config = dict(
    router_score='softmax',
    routed_scale=1.0,
    balance_bias=True,
    router_z_loss=0.001,
    groups_per_token=3,
    head_dim=64,
    attn_scale=0.125,
    init='normal',
    init_std_qkv=0.0559,
    grad_clip=2.0,
    batch_tokens=32768,
    train_tokens=260200000,
)
Below are experts of layer 2 (counted from 0) of a mixture-of-experts language model. Rows are named router (the router's row for the expert), up (a neuron's input weights, with its number) and show model dimensions 0-63. Each number is 500 + 50 x the weight over its row's rms, rounded and kept within 0 to 999. Numbers have three digits each.
After each expert's rows: "comes after" lists some tokens at least twice as common just before its tokens as in all text. This comes from a sample of Wikipedia text that the model never trained on. Tokens count by the router's weight.

# expert 0
router:505523562474486529507505478453516446423566534401543487586552499481510546525497532533446485476430460439458541469662534604540576501508554448554449554499583470455454499519505486447460460469595427
up0:457529545536533482445532496530563479430493518445532502508507511465422425492510435536479474446531490501597526533460477512407599448527456362474493496500533498469478564469587501518535513423412523
up1:575456543497561476456410499424608534473498575500584472518497487519517526509479520504412429418576467561435514434516500462497474529451530500477404521421481430454460638467395412477511457487547464
up2:436481484522487506525560550496518523549512529468452500467502511487416499541571536568471471489511424480570471445473438422475451531553530528530523438600611548533422531612465472510484469516521530
up3:424541577642486471514460480553454509522387523491544454567510550444530652475547563457465421508565456442450426477453538589539521463480464533591441422444514510520498536435473456401535532404541487
up4:518525496546475502477484484493491508428523508430526504530428519498437481512503531549500584417441494477480533520547595576466499472523508542468471526559563520501451617514490512447510502448399382
up5:532477560456466412463476453561421491479531475498467483568462506449471589534578560445543532440528503480537524524515538470494466498473520468513520490482558533434490548569500446493554531464506463
up6:473493507559478474482489426449395521496534534419506507452518499587426531499567536513455486460513565557485422545511465547400440524604461437523411555501409477547566507517469494339485561513555588
up7:499507514528375492626574483556549488549486561530473507505488479425474490494422496478385451521459504457450545535574454572568431529596475520439542619497431442505439458515589537516483471464575593
up8:436555403523394483498490489484563508481448527503502532538505669524420483539587554476451539509563470463532505531514476538446501521568542488671498498512510442536450517486496411558513535487529442
up9:523462489493575493572396414486580555523531611498541463507497476516599466548458523481487488545604495484460482499477551455558521440432490469517492433416534472471486551519448423452560491480635455
up10:422487524525519566463441505545599487508430556492421527472450489395476501659431495578574527480551515449495428513500499586453484480552535498547502601444482507508457484531540422513520444479469556
up11:543470542502551429545450527575568480516484594542546470523550568431534490446506515526485497507522536540517540544464479462575391547539517533521448539482429452459403472493486464507436468495499510
up12:518585484536511483535538463469479515517527451471604523501483534460487452449609573588498502526488520509531488414512559540461516535530484489461472534493610448493488577568495443554391475553513522
up13:516474430487502470449452475492500551540555475416503505473535492499573506539484533513496557474493583565399492542523539554487492503525403530459555527584551481485521544500488496521505558442533567
up14:559476486554533428560484540459560445432521500526579537449589461507537485438491499453497491488546516562499484517387558460519482465426514534570495530497564495462470539418469480443536499528510528
up15:425548527527463549548478559488490461557536459492434514528525521504499534463421463537427494502491519486472599606465523476536511492488349511556451468480400505538433591449474399507472526496489528
up16:484483510503580475490467450467504489508562536422540508556531549472495529561495519525483557447581481477471554553538623506483478488561501410469493583516490430511419535410456490379526480399543453
up17:476604479541478484504489446477471478468548574431482474428490495498413533520594501585390478506430463477507493468494511533462493454499512377483422531567644524485615505519470556545478408468577547
up18:538569491572530571534537463520453512426603403515470440495470479470442474575505471573523549525481520414490477557517515486386519511604504445401366535448502553457529540476476437448469517392558515
up19:495479501556558510513532445441518471489469503453525522583467491454460572443456441595593423523475354442506516505500595409511427462536518454418474512319611446431512536509496442509474527421567564
up20:441463588482481532530512444499549552422522506506451489511463430476541559523466492444492503558534483430431517573514516461531496466394405528433505378448560457482529543451519464446447578459567542
up21:536571420417520470535501462579515480490472535518486520465508471507514476489500414521520404537463486491519485482489570530478558530455447383376468511467503498562508582569487445476515516439452535
up22:511596505576446472491461333445462506570441433448460493483454634539429517472530444517446462512522427444407578475525486394513432463501552457468486495546506446487483458532482458469480505493507501
up23:537498487515545485503497481456470585513513483466464512551527483462472634506466528488478462469469453436460383506525444424446436505458576407530512559535538551520448572564467549512552549533476453
comes after: " |", " of", " in", "|", ")", " to"

# expert 24
router:471469595489585415558427464488512560449474485493497535449610535381432535577509572528492439475489464480431524460474585545482470499529586478466428482436587373495446548501469470431532395429463400
up0:421582568436518481412499456483456478539541605441517517476426596490480555493496486494444441511473488462507584518505534491467509451570439438559422532454533446458526541462471452471546472459591463
up1:511529491521567467523442589457521482520522546421486449503398602372395517560510505533499509535496523449485497493548502383567538523455496431407555514581613439457453390381456577463577464500461482
up2:551488493486461542542585466421516493557598478466590544542591561389453530430504546415514475468508401454547452529533470540495433431478490449460488494478460567569567571513515408445543511422456545
up3:524468521592544547484509594489507480557554511438546514525499464485522505467547539513391576395480535523513561607522478423590561396505428450538379512567528489488485550458530523438520464563557520
up4:417520517599486484504506485598528512526497469500549535593468546438528514572622517492424516422529537428555545543507512519511544552473519500521473543504449498480465498440407450510481560413537533
up5:515536503531439512495402501591504486532429522507520479437536542468575431486425509516465506415414523426456521472442559442545465601562565566562494495498466494450540527425513553428476459427515455
up6:596534474566550511518440502486486477467532538550433456488556500451425385599481516594486532488352549425608497535497572442523653432497420468434532569519482470538455620493515543485547482571503390
up7:474542499560564425515540501481514474505478514499544463532408588485549546529450550508446539508394427506434491460499471580533571471502571524475476523456527524505529609517479511548486430519489444
up8:585500498482531486536596497520500489477508456506567547480527580483665520508486531487469446480438435452487591381457508442535506494517521437469506561556509433482551503554498583495456546445570520
up9:541518571476552471502480511537484470408502534484648505569549648518476545538409619583418506517436482447505509547570538485524613457560466492414438543577518440470500551570389491435523535493542449
up10:471509585480624584485515628485485450484539526490431521459507576493488544591361534496551495455434543522436484456450463464519535506564443526468499519573496481458407442562493493426451586428464474
up11:499434479545525533527532488435445513382474559449533526524428478491476549514424568485516490519450435485448620511434402528536533419542555463537425551527517437481568571565517451394450505469571503
up12:503559497586659492498537521521516473469488474513481425520551597483543502510407540411451493537532432494461546516480500509487483491416496443531525465545471496430489564503538489430544467500638478
up13:486494429629451559506495446569526507449500514543482464537513548439566440547552574559496378512439556433456434519469532519552573498392480401545513451481563393487486523399565508508502495477446466
up14:516516411449656502548489465487607468483571518519573505614500535454505514481530551497451536505412467488495450468506403579464530406526421523486522541457570517569481569496449485349547467422425475
up15:526512477607473559511503419532405485409561428492526471534604516442486533558486539418435494598508482494504473525535446510506428445540506504414360471612481544521430561491459560445483425458508447
up16:521543398385482440610510543402470366502492593559442493609439564578506527526462454492533508411509522541501512547620550421558493460532413565515436493439519469467438479421505415518491485442524492
up17:614442541540439540451467476502568533540511485423437544503483583583504508420566552601442525543451451477535527517495603486523542584477563531548425481495556465511483494544526511483432525518575522
up18:558509523574551420527492517571492521464499485487503528486520486482429466500468581511491517453524476484433591558508567384592484420421527501488462527507620457419466542414506515504511514515478394
up19:547438391498584555528553431421438467516540595532458452503542417510448531579479632500530525519440429547435512544468508626558558501544458500492394490515463513564555528569476472468397437503515522
up20:427498515513491447432458496371522498447519555561428458480530527521537536441440581512418427529400484462580513466572522459522486540450530511519389517608460487415518435408554505469475437492510431
up21:545452487503497393565531419362538547460569510530544542491496515417558446454545527442452558417441434451465546455530488471513485406536550574547492460574533454365461453552534507603469473536463430
up22:473483541541584456470481390434562548553582501485577448471596436533424458523503510530490437450508537474453481569583450426564548457530494472482453479473497577489461570557499463458519502508467521
up23:495497474527513461552525482499531551467450532423420511411395431489469471575538440545439572438452447523509538493449530499548484392526569515613489565519542363496513535606493461417465424511491544
comes after: "-", "|", ":", " •", "c", "Personal"

# expert 8
router:437414576540558432483403455517523526443522453488569478563512524455533536562481487507498471481471394494395552473485567424553496447491526425510559555494532483418456494495470479452507482428499471
up0:559464579437493443570475455522513494497475562463498528538552525463417547577431568481433558488463402468497549477522541509411457425499546553567437520466526494462416474422492491466536442440549406
up1:561498492524569435536555461492437533488463533413486545564563469466559514542459544497501502443521499434509489479463534527531559432521633499630392550585471413494496545572529503428472437559519485
up2:512444482508555474550401519469425505477451547469451417449472577515499533531424471482584600517437456535455564539577477503555498568584512451535402527528489467515552494551512451522517441435431468
up3:414455488557499457545535452561502550372483548426518522437529540526461593515412479494500453580520559491464524457516485473542539509549566445582421538527537469512485550454462522434533446506527455
up4:468453562623456481523492492512535445502490578422483497586570522529483552527469511528440505501502555431527442472625547456560508538560466458556473541451577486555530461559522389484504426470522452
up5:518427492591443547496412464483543437494513523434449473448456498524550550530458504553500542427479462493571485425576559468541580435457455583519458470448584596473502621499540442540500506597621453
up6:533512556530520456417539450513493504506401559464500576512562559467453662509477464491511530481531447456427509520564566534503538446566489441490424510525554515476506598567477455493504470484592493
up7:570472450502532452456547519492542469503489520500504504523539609488421501557534459517492551466482510492447597500500382510507481474567607418558484646468505424479458574561390475496512476497544561
up8:533448545532435487467505454459547461519490512433489487599496542515486577540443568607547569543432424513534523465479375564518584548596469465526532449459502429383541466563431432483529485422513525
up9:534402469517544538506472442566540537540518451398491446446449491499520513492454530535539427484561535492513501401516516547406562523531497561659501486417628450483473434558470472472542553552517528
up10:455597569452504533487576490503487450584516578514552500627499556505503609584545507502407542436518505500416485530527452530512493537575486516522456563503513466526442437375386451435511448483572515
up11:552475430514622488488549494331505416491530492488542496520563537451461515485513567563473521434560518462545605440516541444525523522491466413508540460532534463563479606517565508455576572510518498
up12:434447519498550483431456526411437403600442516473520551488590531482451516535438518569532457484505542510518524535478471441597461444614516442534522586530543442469425612500438472583508499466522529
up13:529421460547471396496511532510511474581541512532496517489489548410520590537453548549425448436530447482530547546505429532509505425491478473538446501458646526544608493484463506453493450394565492
up14:479483506530533426436518417485503493501501514445501509541601523440475506548571505517429540428533528501455545512498505474491544443570509582501476522489475461537440550483404328516525476477559500
up15:471440468508502458459604580528524443497495454487569441626522536496507477470535529525513493449502468512518504484541524476477549483570444522455583560490554516522557582554465438422533477436587459
up16:504527558543548467475508481406447444532493517561535440475517571477537495484515457425525484454554479454412513417380599493544531496474492480499398507541538409516459487502513511482576488456531566
up17:466495556453459496512482615506531407558511558426482547458488496503432445491571461515494545509502489396513482578574448464586556448579438479506449590450472539499373452462404464565447421427499535
up18:496477498434531511431524531483508556441593479448461511503518568555511533581511548591454510420492415481491525541588497584499574521514536530520485480504554495514517559434541435434477526502491459
up19:635481534595552470521469439405491502424558526380541560545500476469485494514439463465478465435426562439551528515448513474578589439518438468502441442526531479453469555571513456451506493456509485
up20:540510501532520548477517492469554491485534575472543477529436560465534598543513502453435519439464467410481507495482529452533543450509511484610443529468526405550517502465417365456550388453526436
up21:496535520477568423475523550526569448441521545476494521603502602446406486481470533467500507490519447480539458595629469521529575487598466462499482527603418523486542541523489398469512529424506428
up22:614526549488468547439582411505559383437580517453573553489491611507528502537505526496515537523492428477509525466568587543462575513568504510385476570525464516472550529468472477537508486480509428
up23:544462586566526538536495546477493443468480529403546473562495499439531514545520517474485449423566428474429448444538451570602560493484478488517605498583494520404537556496430406451499416542517490
comes after: " |", " the", "|", ";", " The", " National"

# expert 33
router:511525540497583522488489456594529506501577539439515507528539596522530537543495492476472456453448467470397510440529622474567576439472509455532394574523542419440516492502510431417493470406556320
up0:582450601547458440473500479461484525506471462489523495510469536477460610513503536454463520483555475480480501414501433483556505569511546507539538510446546493516487551546483542520423460484459446
up1:550480492523407458499483468472619484463525491352556484500534457467521564498483540530441466458619485489493567500601512541463458532430582502479570558538500498544478501499497486399530460493494436
up2:507511562518523381537431440440524449457527529346594465575566578404436564539519509585528524503523395509458554479525436545474502467540560433496542536537547462515491516483428431398577521429540444
up3:525474598527517506485466536441568447508531491448509514537468526418454566468596521554363513530558453443465541479506385511488461531556528488572481580560550515560520508459488488454533507467531378
up4:487507469513529485549413423543538565470527412451415562538538479548521532476426512622485523467515525492525614529415457566520477527577557487508591519525565346455508557542489515532496565476537479
up5:521492519576571514518495457433593443498555519441428512515457520511455551509473545556427508421453429515423545416489500508508526361482495545613575533517557559494509497485393505465475506484463400
up6:492528508538472418597452418502468502474473438435495456522545465477468488551518546521515436406541491521511540484528532494483443515494449458504623428522481505488532523454536519463472508509524518
up7:467531433534472478578397458514535485464460483468525490534530514501504482527455462645495512521529464412512572449490543556560466516547513457492497582515522421493496555454420487350548510492512471
up8:512534543448498483511453501466504537478519479530551414471562473532540464445506466498521336411450506537429543516527600522521485529510510431537532521580537386426486530424505501502475486456445525
up9:493351603468511456449448527491484532387538544488492498468390588473400588497528439524526494448521521454421479532573480509497634510471544460431550529479455460457471481476524448504531486433492587
up10:510428421484435475425448499451502526534499549480541479489550559456419435543580500519505456590533435482521471460531369546489509536557545465554511513520572518490391492451487449540553452492498459
up11:477458460529396510482434604423532524515427524518550464467570493473469606541561500515546463394493455496460491523504385551531476451502572473518474395452521471487485546519453447536637492453532553
up12:473483509531571446535445476437438470457490531538593452513434583355457592504513491492490589502497467558507496478464538520465433507565487590448605550540495494524491525525502478433498550527557501
up13:551423613479577398503479504450434460527484549436490502457444519452452484525574459460455631488513492478447539459535583418466436515510513510537418382516489498443443510472471557500504476484485474
up14:475452458609521475535492419481576556471526509421601508552548531388485501517494509454515555435522453459459483448525529489488489454593642467468520447385570529521446566469450398500536450495416489
up15:495414570484439438569404484518522552441515571485530433602417531464470525435453536539499581520516514553497491485556492594553453459604578414539481486441489445519463574489529432530502480518470477
up16:504397597483424417488552498459526536498495439504540473516506566445386511442538612471434539506573515473473570435515483542470534477623541451458492510475534478491429489531422499476562473556519450
up17:583502529536480469563496502529459490423469514434444580505411599471565449507568521498485527472462536532516571494546378534471515536492559453526543401461528530551538517490540518485466527540420483
up18:452422483554497462514479472577586592514436421476522468450597460483564550470442491483541566603508524456559579482464519462492494466494577517506514471535621471464548473541465598433577488487431350
up19:495524520563457587545521450492558526449552516432532473523500522498435521614556633491463465464557459445503520494476473549442620476589562374573505489464552461436506600488444492530520510449545473
up20:433490572438520509546358524479479511536458499475444506539439492448478544457530531513470479465589424378437478440477563505526525480466536536470502485489472411468571522459445437444480421490474507
up21:498535484487562469555456537478518506545438554516602383508506512469573447543545488577494490443431540519516432433513478511531611424518419515470473552546572542484416557548500473454524425571413540
up22:510428448584528547522421417494505554502449476472498510435553530457554501492501541442520416490431361486463470473545437497491353494471620472539560486427538475547483569469475444511506465462528500
up23:557388543566453461485476389530586481460473544433492450471513511509446546442511508597455512425571464470514502457522557612515410451569539555534408521507535430539454533510500498489563485474450412
comes after: " |", ".", "–", "|", " (", ","

# expert 6
router:527456525462532469509488526506516460488609493415517435532440613417504498487449563543450527389473471448504548503571520492512512485607594427506515598505518488510488521546410410454570460463497472
up0:393515604544490454429505528508592509560453622467495554584471562459461450484378483485472610510568490530446414530501588533509509400481418481503477415488516495512518551464505491492542598509458451
up1:455442432601436532441546525599501449582433474507559546500436559473446455439469489465585487462450526444477468549506483527515525512438377461595539564480527486533554502417482626449525514477543457
up2:449542524486456424502517527450569450431534576458463575428574406430430505523354502511592442461357401528535496513514498488575404509526496438459569411532489509437423517569452487518512485443470500
up3:526553519489483529612455379496400456466525485442568478510504425500476532598633445619454453569543539496449531524489435457449589519505434540499477515594518503419463449486424532488556439533476492
up4:525556592541582563517529453554509469461476433487396509568482436516582503471467500503597457407509341537505525536480560425540443541509443472555518451490483526479465538467445457467429537429565468
up5:502490556466558425490511508457476523498494512468576492481494555526449521489549559505506476483444400429440594481566478462482478550424603406493555417550577485539426450499456488456519480405527449
up6:494554505532604491450440510586522564469434445484563573511577518491468496526445499466391502497561456503502506441544480457517555471426527529450513612478603497458517560456459494545451497443571456
up7:520494503482571467521468452546569490497500485529518553541499477453490576474434550426472484466454555480524542509499559476524516491578430456456590591561568470444513549442350496411513493538509495
up8:489526570536495549412423536429561471541476562519398434445531558533540537475538449530519471470490513466477399406479516534476548477589426552526461521516412395491468526543451503436480452553584533
up9:530550592500455509511559522627487514459485469486499469510499495484492563462450428533470456506498519559440460520498545457437543595486430524568472449389467540482493455457515507528518543486519520
up10:397473481480515558573448488474488577451400573456397512521511609508525614444559531428482421470522512447477466560522445572532532494509451457557457561433508494524439540433532479521458575492627490
up11:477556471557484467496558519470504504530497608502582427510425573581495550523477557437468534542552523433506520549438534475442516466492514443434505491470551565691525571429479529442471572515532431
up12:443475562515530475519588527570443511548584475487492462526480458528497586480513575530436540487496485547378543460608559516599602436434485508476571456480573516430528522540449528565558501477511515
up13:480497502561583473463503445523572456546555482431552467482549552488586515512618439612443549462483519511568568579531557474530464551514452484533485501407512415495430475397503487505538556491648483
up14:555491431536448504536483456576436592613558548534426532564440463604477481534656507508513371467580534550455449453502526483540534449563556517475564523445506496471491512514540541509471578486546490
up15:487391555507506427512417520465488549509488571505541505655454520503460650427493473469466402459487449453420477486576568455470448561454437457503574504466541478476498523486444457440462461334536496
up16:480457497512536458506485549442514425596487493473361491494544471473458495452457355475531553453500491477540532631442467471405496552550442478609512546553452439508514417485461417522489552467490531
up17:465485565537509492419508565585558474501498567517505521500465500490524559487496568523581529519418485492403510512448549505433557492504405600443479571477499483443541553497360528565577579491484516
up18:588471579532533473443533419484485559474499474510462526526503534556476476467477467487438479437503475502526541506484584450536546507461508514527486407460508519457504541512573494424528533465520431
up19:490571446460436542475453513466550556473536467564563503527550531526472520512510471501418505512531536588512480389541471528462490442471513467524490528409507664461452460337457457490530485478527472
up20:536483498543498482551531504502549498474410483587563490541551497489470511430472528473496430522405468497542571451500482465421544481531562492595531620498629490459567433534530371536510522459488509
up21:531470480405473506536529531550520421435499502465397513422456481470501402469420556369535513489507475483541472558550588530577475575411465516472458412525475480426586488533605456485454643469553477
up22:524396526498409429543457425452515519484459533489519600467397499463476558506469482537465460485419446506513436472572521470399539468490589448428472471435506468450487546487446585515431607535492491
up23:582548520464469446513550551427468468345532529482464482518466655507471513461486536590466510421426508498532480528426552509377511483473512504503525483473541501532434493444500459497485595529507488
comes after: ".", " of", "'", " to", " in", " with"

# expert 10
router:523507499451572502547431527530561508470564491428540436552541557483495511548525495527482444483425469415382528432629607518557578471523551421511432510537542408458445541442510444493469505522516401
up0:468505483537509443526498536572459548418447484449468516475575524439503454519384520597530453440529576440425608539527475569568556476557478492525486457466492512479530589541364424530574563453476565
up1:517502531494388496477489432531536475427382422435627548503471658500554512556508479571459479466555533470471524476510464492543482430481498434525422519444521431526465495484464501470554563482515452
up2:529473494393420484530588512606487520565529587426485438511473463463478476478482413508446534517563463545576466524541529503444448552551533434576471482443572541564541480489473492438477491519519508
up3:491563555560502426525544531538499560535506465502450445475470510504482501538559504448542510490502558381530491574510436516525475497569530405468448452473526495436453507511550575417459537556513459
up4:438503504522553454537489484454516574453592533480529498555520537441433604534520518532431520495481435368486565436528521567587530530519545474489488508512599394582493529536430551412551520391545457
up5:618520548455487535437528457475519538520504527495549504473521561498516433467500478538541447445543425478548503373504408434445573495548491395563554415452476506505483537588456504514552431514513594
up6:486370574533587491538549439511517451468430475459494434626559582559613471539463551444514596582531505558427475585508518462543492466496553490499570441472402437379502580508551587481517471470611431
up7:494498453463605534481455555533564569429541480442493477538545518528468531516493530557515497521540437458468569540531534479630441479446524412518493566499517409541481572503477418432580413539498473
up8:515479632520458455546518444432555560530503532502500509461545571476466480522435496585538532426525556528544580517547477502524542509502416401547415580549534525527394469542496435538554522460496493
up9:515439520479489461459441469443590502499543476506593483557471482544494501519475591474453455444522526412514481529502566496538488485538590467544490435404482362533433550519517452457474486429547499
up10:503492557583501473471479457493510550445505555499495492549485551499432586511539535559432582403563504448477579423505495578568485402557527454524515609523498427458522546527356491414518509416517404
up11:540517572516517431528468525492516470548501517489514471567462532416561490508516526583363499469538531557479461429526539534626518538516485446535489465421606531507552533510490446490457406445460531
up12:410508558542513515490501539505552522450442490494552498529539529481506508553509498584396579476555446527436482552607469446499538520499518445472490492398528465477540530462439393467466422495506471
up13:475430554474440414493444550531552540470513540577505495497475554455491579471524537476479462523520472475522578479606437515500535520561496503492541493586528484551499512514500400455531523465532504
up14:508502517559573511503457470461582517408475538355464398466466556520494547542500455543384467437523487437501467452525514517511513446482523460564516492514589394533496471511460399489527463413571452
up15:607519494540575436414434500544549524417456493464498462563514580469484590481536471588452519481486509466546532538527479491578537510454503470553479540432507413532605575455427442439561509428537539
up16:450399437518492491537534395538647560480447546505541480449609481453497570512524539521389480499545435450491523505487529534543466476459456512440477527485548440495607511439474533444497535401502575
up17:489523483462505477499480502488527518422502538537549455565406496524497545516583437592432471503456453387431455506448476468513503557533494467502491496559569434475514577420421488359493427509551527
up18:568547437523563485518469459520636522454528490522576470512561532472575522554584512547506551542568527465493545457610623465551476458568523429578472520498552436523439522510438456486599560456616470
up19:573460480540453501430468510434658504389489447472514427604483552463439554506496496625410450516461449411519547432465466526483554487494540473497457501511537507587567517441486475356532480489491427
up20:482553540586555459454473494551412606421521538458442503495470498394493583569524551522442480466493439445540538543525525491547522507533551488499498554455606433459555513514453498475525407482630496
up21:475429573491568430475450499420486591442505562518494496565558462513502560516517485547440479437535416415503484568526434546398403531443504452606516542553526480592451510441517478420552483460463493
up22:472464563432534477510437471443503527355475511441540499530551521447509498400482506627497496499535455430470483512453525462570497462563509468528548528486564415434525625499409420486478460469506467
up23:478408571531520469483521555550483537464604547487483460487544563443468585498536481532470596475519483478487498478559498520533530441452438493534431509539442445510513575515473467428538400431599489
comes after: " |", "|", "'", "–", " (", " \""

# expert 9
router:500510531590578468461512442470533549500504474403473457537540513450471534564503572544448495416449499477417528502566645473568550453533456427439442585528588417460527538511468454437510548470545437
up0:434529544492423428523414551494505506496523518357513406515481546474503493536547551547540454467481438413451553440567470512465472494510562467466470452463562433505495589536484483479460454492473455
up1:561540532567514472552488475432457477490466439513528545458461491471572567497483493450476468424452406415459475472449480512561654490534549423484520528494541393582550519427479552492473436498474448
up2:514401527519469428563404515521526465507544537461513406605503524430383547524492497459368421483494440499585558427539442516499458490549524503492464549471501518464497527474537467501494452463493456
up3:483434543483451485532436612555478507510499527474480439634402553507450495559567508480485446537518491465450479459533509469559512523465489473507504544460507467508505561468476466482524470417563449
up4:582528571520460473457499450490592420471429454506507411527528560535378466530476498490414515571540435480550457477581537512501594513496488535393509501542538490535428541516544539436536494621456494
up5:466413585479505446516456392435543600556513484486468517528436520559537549426538442469435535490570525535413456475599518571533502525520495505518446399459546464463560450539481429508439452438454549
up6:626530531554521482478472508552480467428545548482526451533595489442510559478434404462488553524474432492463399422575567558469552650573503516564401578447528458534549496514464427481524592470607524
up7:485502370587433563555418493596585525449535475508531433514478557530565501495546512473431401438532456525526584535412484519547486598423542459552504501539434473562514512491495452482541542444453470
up8:509459479467471507505422496523535454470473547545472540528473461437464523472519543498530508516501525486528471476468476511551488518504531448497510556518535496447423498472479473378559496451486402
up9:433463535466522465443523436557536527513506526393500483542561540515440554436631534534545465581504410462454484547488481531634515528433558479491565512518657494509551472497472463417536463395503392
up10:563472506521483443554468532416592464467499486553536502518540473436467481550502532488374580456520489515539505435586463503500544485452538494457493431520493512455444533456430457457509526415479477
up11:488451527535563451546458541485526510533539465376550474532486519513516532513472480474507572397528460524435582431501469589492523556495480475544542520495514518490525554537464505487506480464584532
up12:521568448570539499519480518448440507451598478443625482425473524428499490635393505538418596478545431567477530477531583384449560496485551510491464469550577499532482518448521512565512519496539436
up13:563461494462523517539422464492509567413506637467513459613525488450477503545554579495485502531508607447505499483635523439512434458566624435512535485407432471556407517502471469416588476512526489
up14:485552502474535420509553456452482520424449494515562452581484617566472506452609505476505458496512399431524617500502456478567482494457533497532507535539551460571469465426518529346539482508461469
up15:551553545427552549554461437400531548575498438510538422495475555514488493547503516439432501513531583519500534474519475470477468509600518555494441475523496501453598433506575535540529539541493485
up16:478444560503482362527523515473526543477440480539460487536469449429464500598443498542437461481553561489504611537384471555526489527499567427516517594496526560553515474511458558505576469517438494
up17:508553491536531492468470363579459487479629474473486480521538481436472495521527529485538392474582487465483438506509460568453469556446513508465544475493617510535480504509450491574517501522481439
up18:510465514531485511486507481506536493534664488473493539543461479439440454408436488565449507638446433453473442462511597536428421472446499502482458395421507481414479473543494389427524417503575591
up19:537465491492483533445436608483474476454519547485507454525496485470519531511495531526501522557487536473472485563542484521457498501539495456589444640582501514574481559519432455475550456398509455
up20:533527532429463463579434573485580469410441468443485524599499523474529508471399463497498497427572457537532508499475578474628461520429481428442522506574492473484529599540460547449434470473565499
up21:550582537562433531485502513403461511392582527556542492485494494541440508520653512508407407452495523443498508524512511611429580523630550542512339495513503482506465505498602528481466497471418373
up22:453549449507542531476581476411438479468477504535570598494591498535514540465504536550499416479548503567484577566598558445510543542520487562419480489529507456431491510514506597517566467560543499
up23:528435474461464438426471517566544485445592505463496456533512627457518513424538567539562437474595500429513513452550512506523516554511546486510575428534484467489446594538467448443588484444455478
comes after: " |", ":", "|", " (", "N", "–"

# expert 20
router:531489499597568476490493431514474497408573548437473418474553551428493539619430506554469526491422415462417499507497584554528541494496531409466457502478566476439483587522441531510462432472562389
up0:526432494505573501486404497467576542427478608429449526504495512377447533650485558536491531422460541510468450520454477519433497481528530482461517452545492405467505545424480455505458524518429444
up1:465522494545496464505514562487479590520439437489496487550488499493448440510424576458453556503527413501474487582467534541467511498499499497506428516385530507498544486627402538460511495512571552
up2:513576506555421542432555478452486535458555553472484462456493496484397500547463513529440562474423452502521558504464570470431467516463432513465443555464543470440424506424531471571477483503621467
up3:524551499451503556467405530486539496444600461471517537441513453435573488457517503558484510504503470528443500472565476538502402504425367494501512445555478520481465384548408426415539576569487577
up4:459498530493436440470503364499530514469531448441462503521499473416500552563471564552523519494481416549535497485514578556380540459427517520522535539500607494507509489499439472510463521504513475
up5:459457469504448519468433491395510536546536519458519426474512514468500445497419480498529466451530448498465389603575486550497598520444464498443442551488549472435489564533488485473420478500578490
up6:563563501489492501502491447498474481504574450539493422464499477538563533524481455464477469454496444493466476509527519543474602526560480434490493591532482568422516521507487430430451510468423501
up7:512387497485544549465505499480438577441556628497550496471543543483506533599456444479539456505444482506475587519470445549472555463593470504518458517504518498441481475538457532553502443462451504
up8:403530489463603543365548643544534524497451512562474441458555609527528513425474516449516460487397437470533498480562465618525514537477604513494510437453579490438558375574516519494537439478532417
up9:493522433578445542465496496558513503483521597478658491525511614473552506464504456542524468500538502477574597390511489590502490499541526530510485414446541512531507569518427484399535449495416517
up10:494534479511469487585512538523475521525487515537489457435474513521528472512578520460426440490484561474463416381495535516494476513608524501481412583580521441463545435577422546505566457548442529
up11:474406556621567452479489501545528451383511492551496416523540558465498486614455529453420496505423475511525572517433453430524556509463427488505524499469527487490463567426494571507550441477505510
up12:521587388530468511517510568457534472487470511474459515570433511427622586511549505522513418489491505489422414567436537417519495508402502497514519551551506432582525550548535488457452491500488427
up13:326465563450513492575552516567483496407527476545447481491446578448499502602467506417519528529476485480511538526445490635510452533517507545542519483476606494510416520493445455497473607495498560
up14:490586486505471519490535478467498461502507509480586478610532480529531435418568495558467543405521477426494543438469524529483438560515641523495589474476514474469458400498546534436452553477514377
up15:461527500523565468580522514549512563482532567510458576449463543439486493414451517465503535481503515496421488490489529502472545474510416527514461454364438498515532613499442565453472514438405470
up16:536469562586467550500477480453531498506549525491538398519535550461513505538448434433519539461540523459497461501540536542502554403615439429590483462455587523528478596494487597510559501493521430
up17:596504487558489575518379517511549482416501483540501585565489539525469536495459501447479534469516495558551591435456581489455436562466576530478474514575503536410579482457490498430432492485502408
up18:540553467574440462493505527408594463545552548494470463567487511484517535616504528414452499427499515440594541550544536505493513498468539521558513487589498419522374450572473502467501532523477512
up19:465500507510551504596455478513522458436440532442545483440515460510555562467522550541484479547541506501490386383446566504361530523493563476506558589443589501507541471453523551517515452536580488
up20:536379422430460418539522537556473506504521544488532443475498625542466508543493470526480454483437559406441517402569462504483546500554514526529535425486553565465443592512592484449526500542484420
up21:486454479560486454570453521538525488614511597521579548503438548519514497509559529406412529484549482513468413575562542431567568417497528474568408408469552502533467529493546444512510475523413461
up22:567473485507543364486601493577484526494524471491565536505443496453482446540499532494508505559538508547447589414518389566472431490525479451537458471463566447447467609600469497493516488421507530
up23:461494450444497525454507513577462509530603492583518535585536497482534508392464437423527523533563527534523570500534449516516421483446497447528563575495479522493543479458464452460516532518547500
comes after: "\n", ")", "\n\n", "°", " /", "W"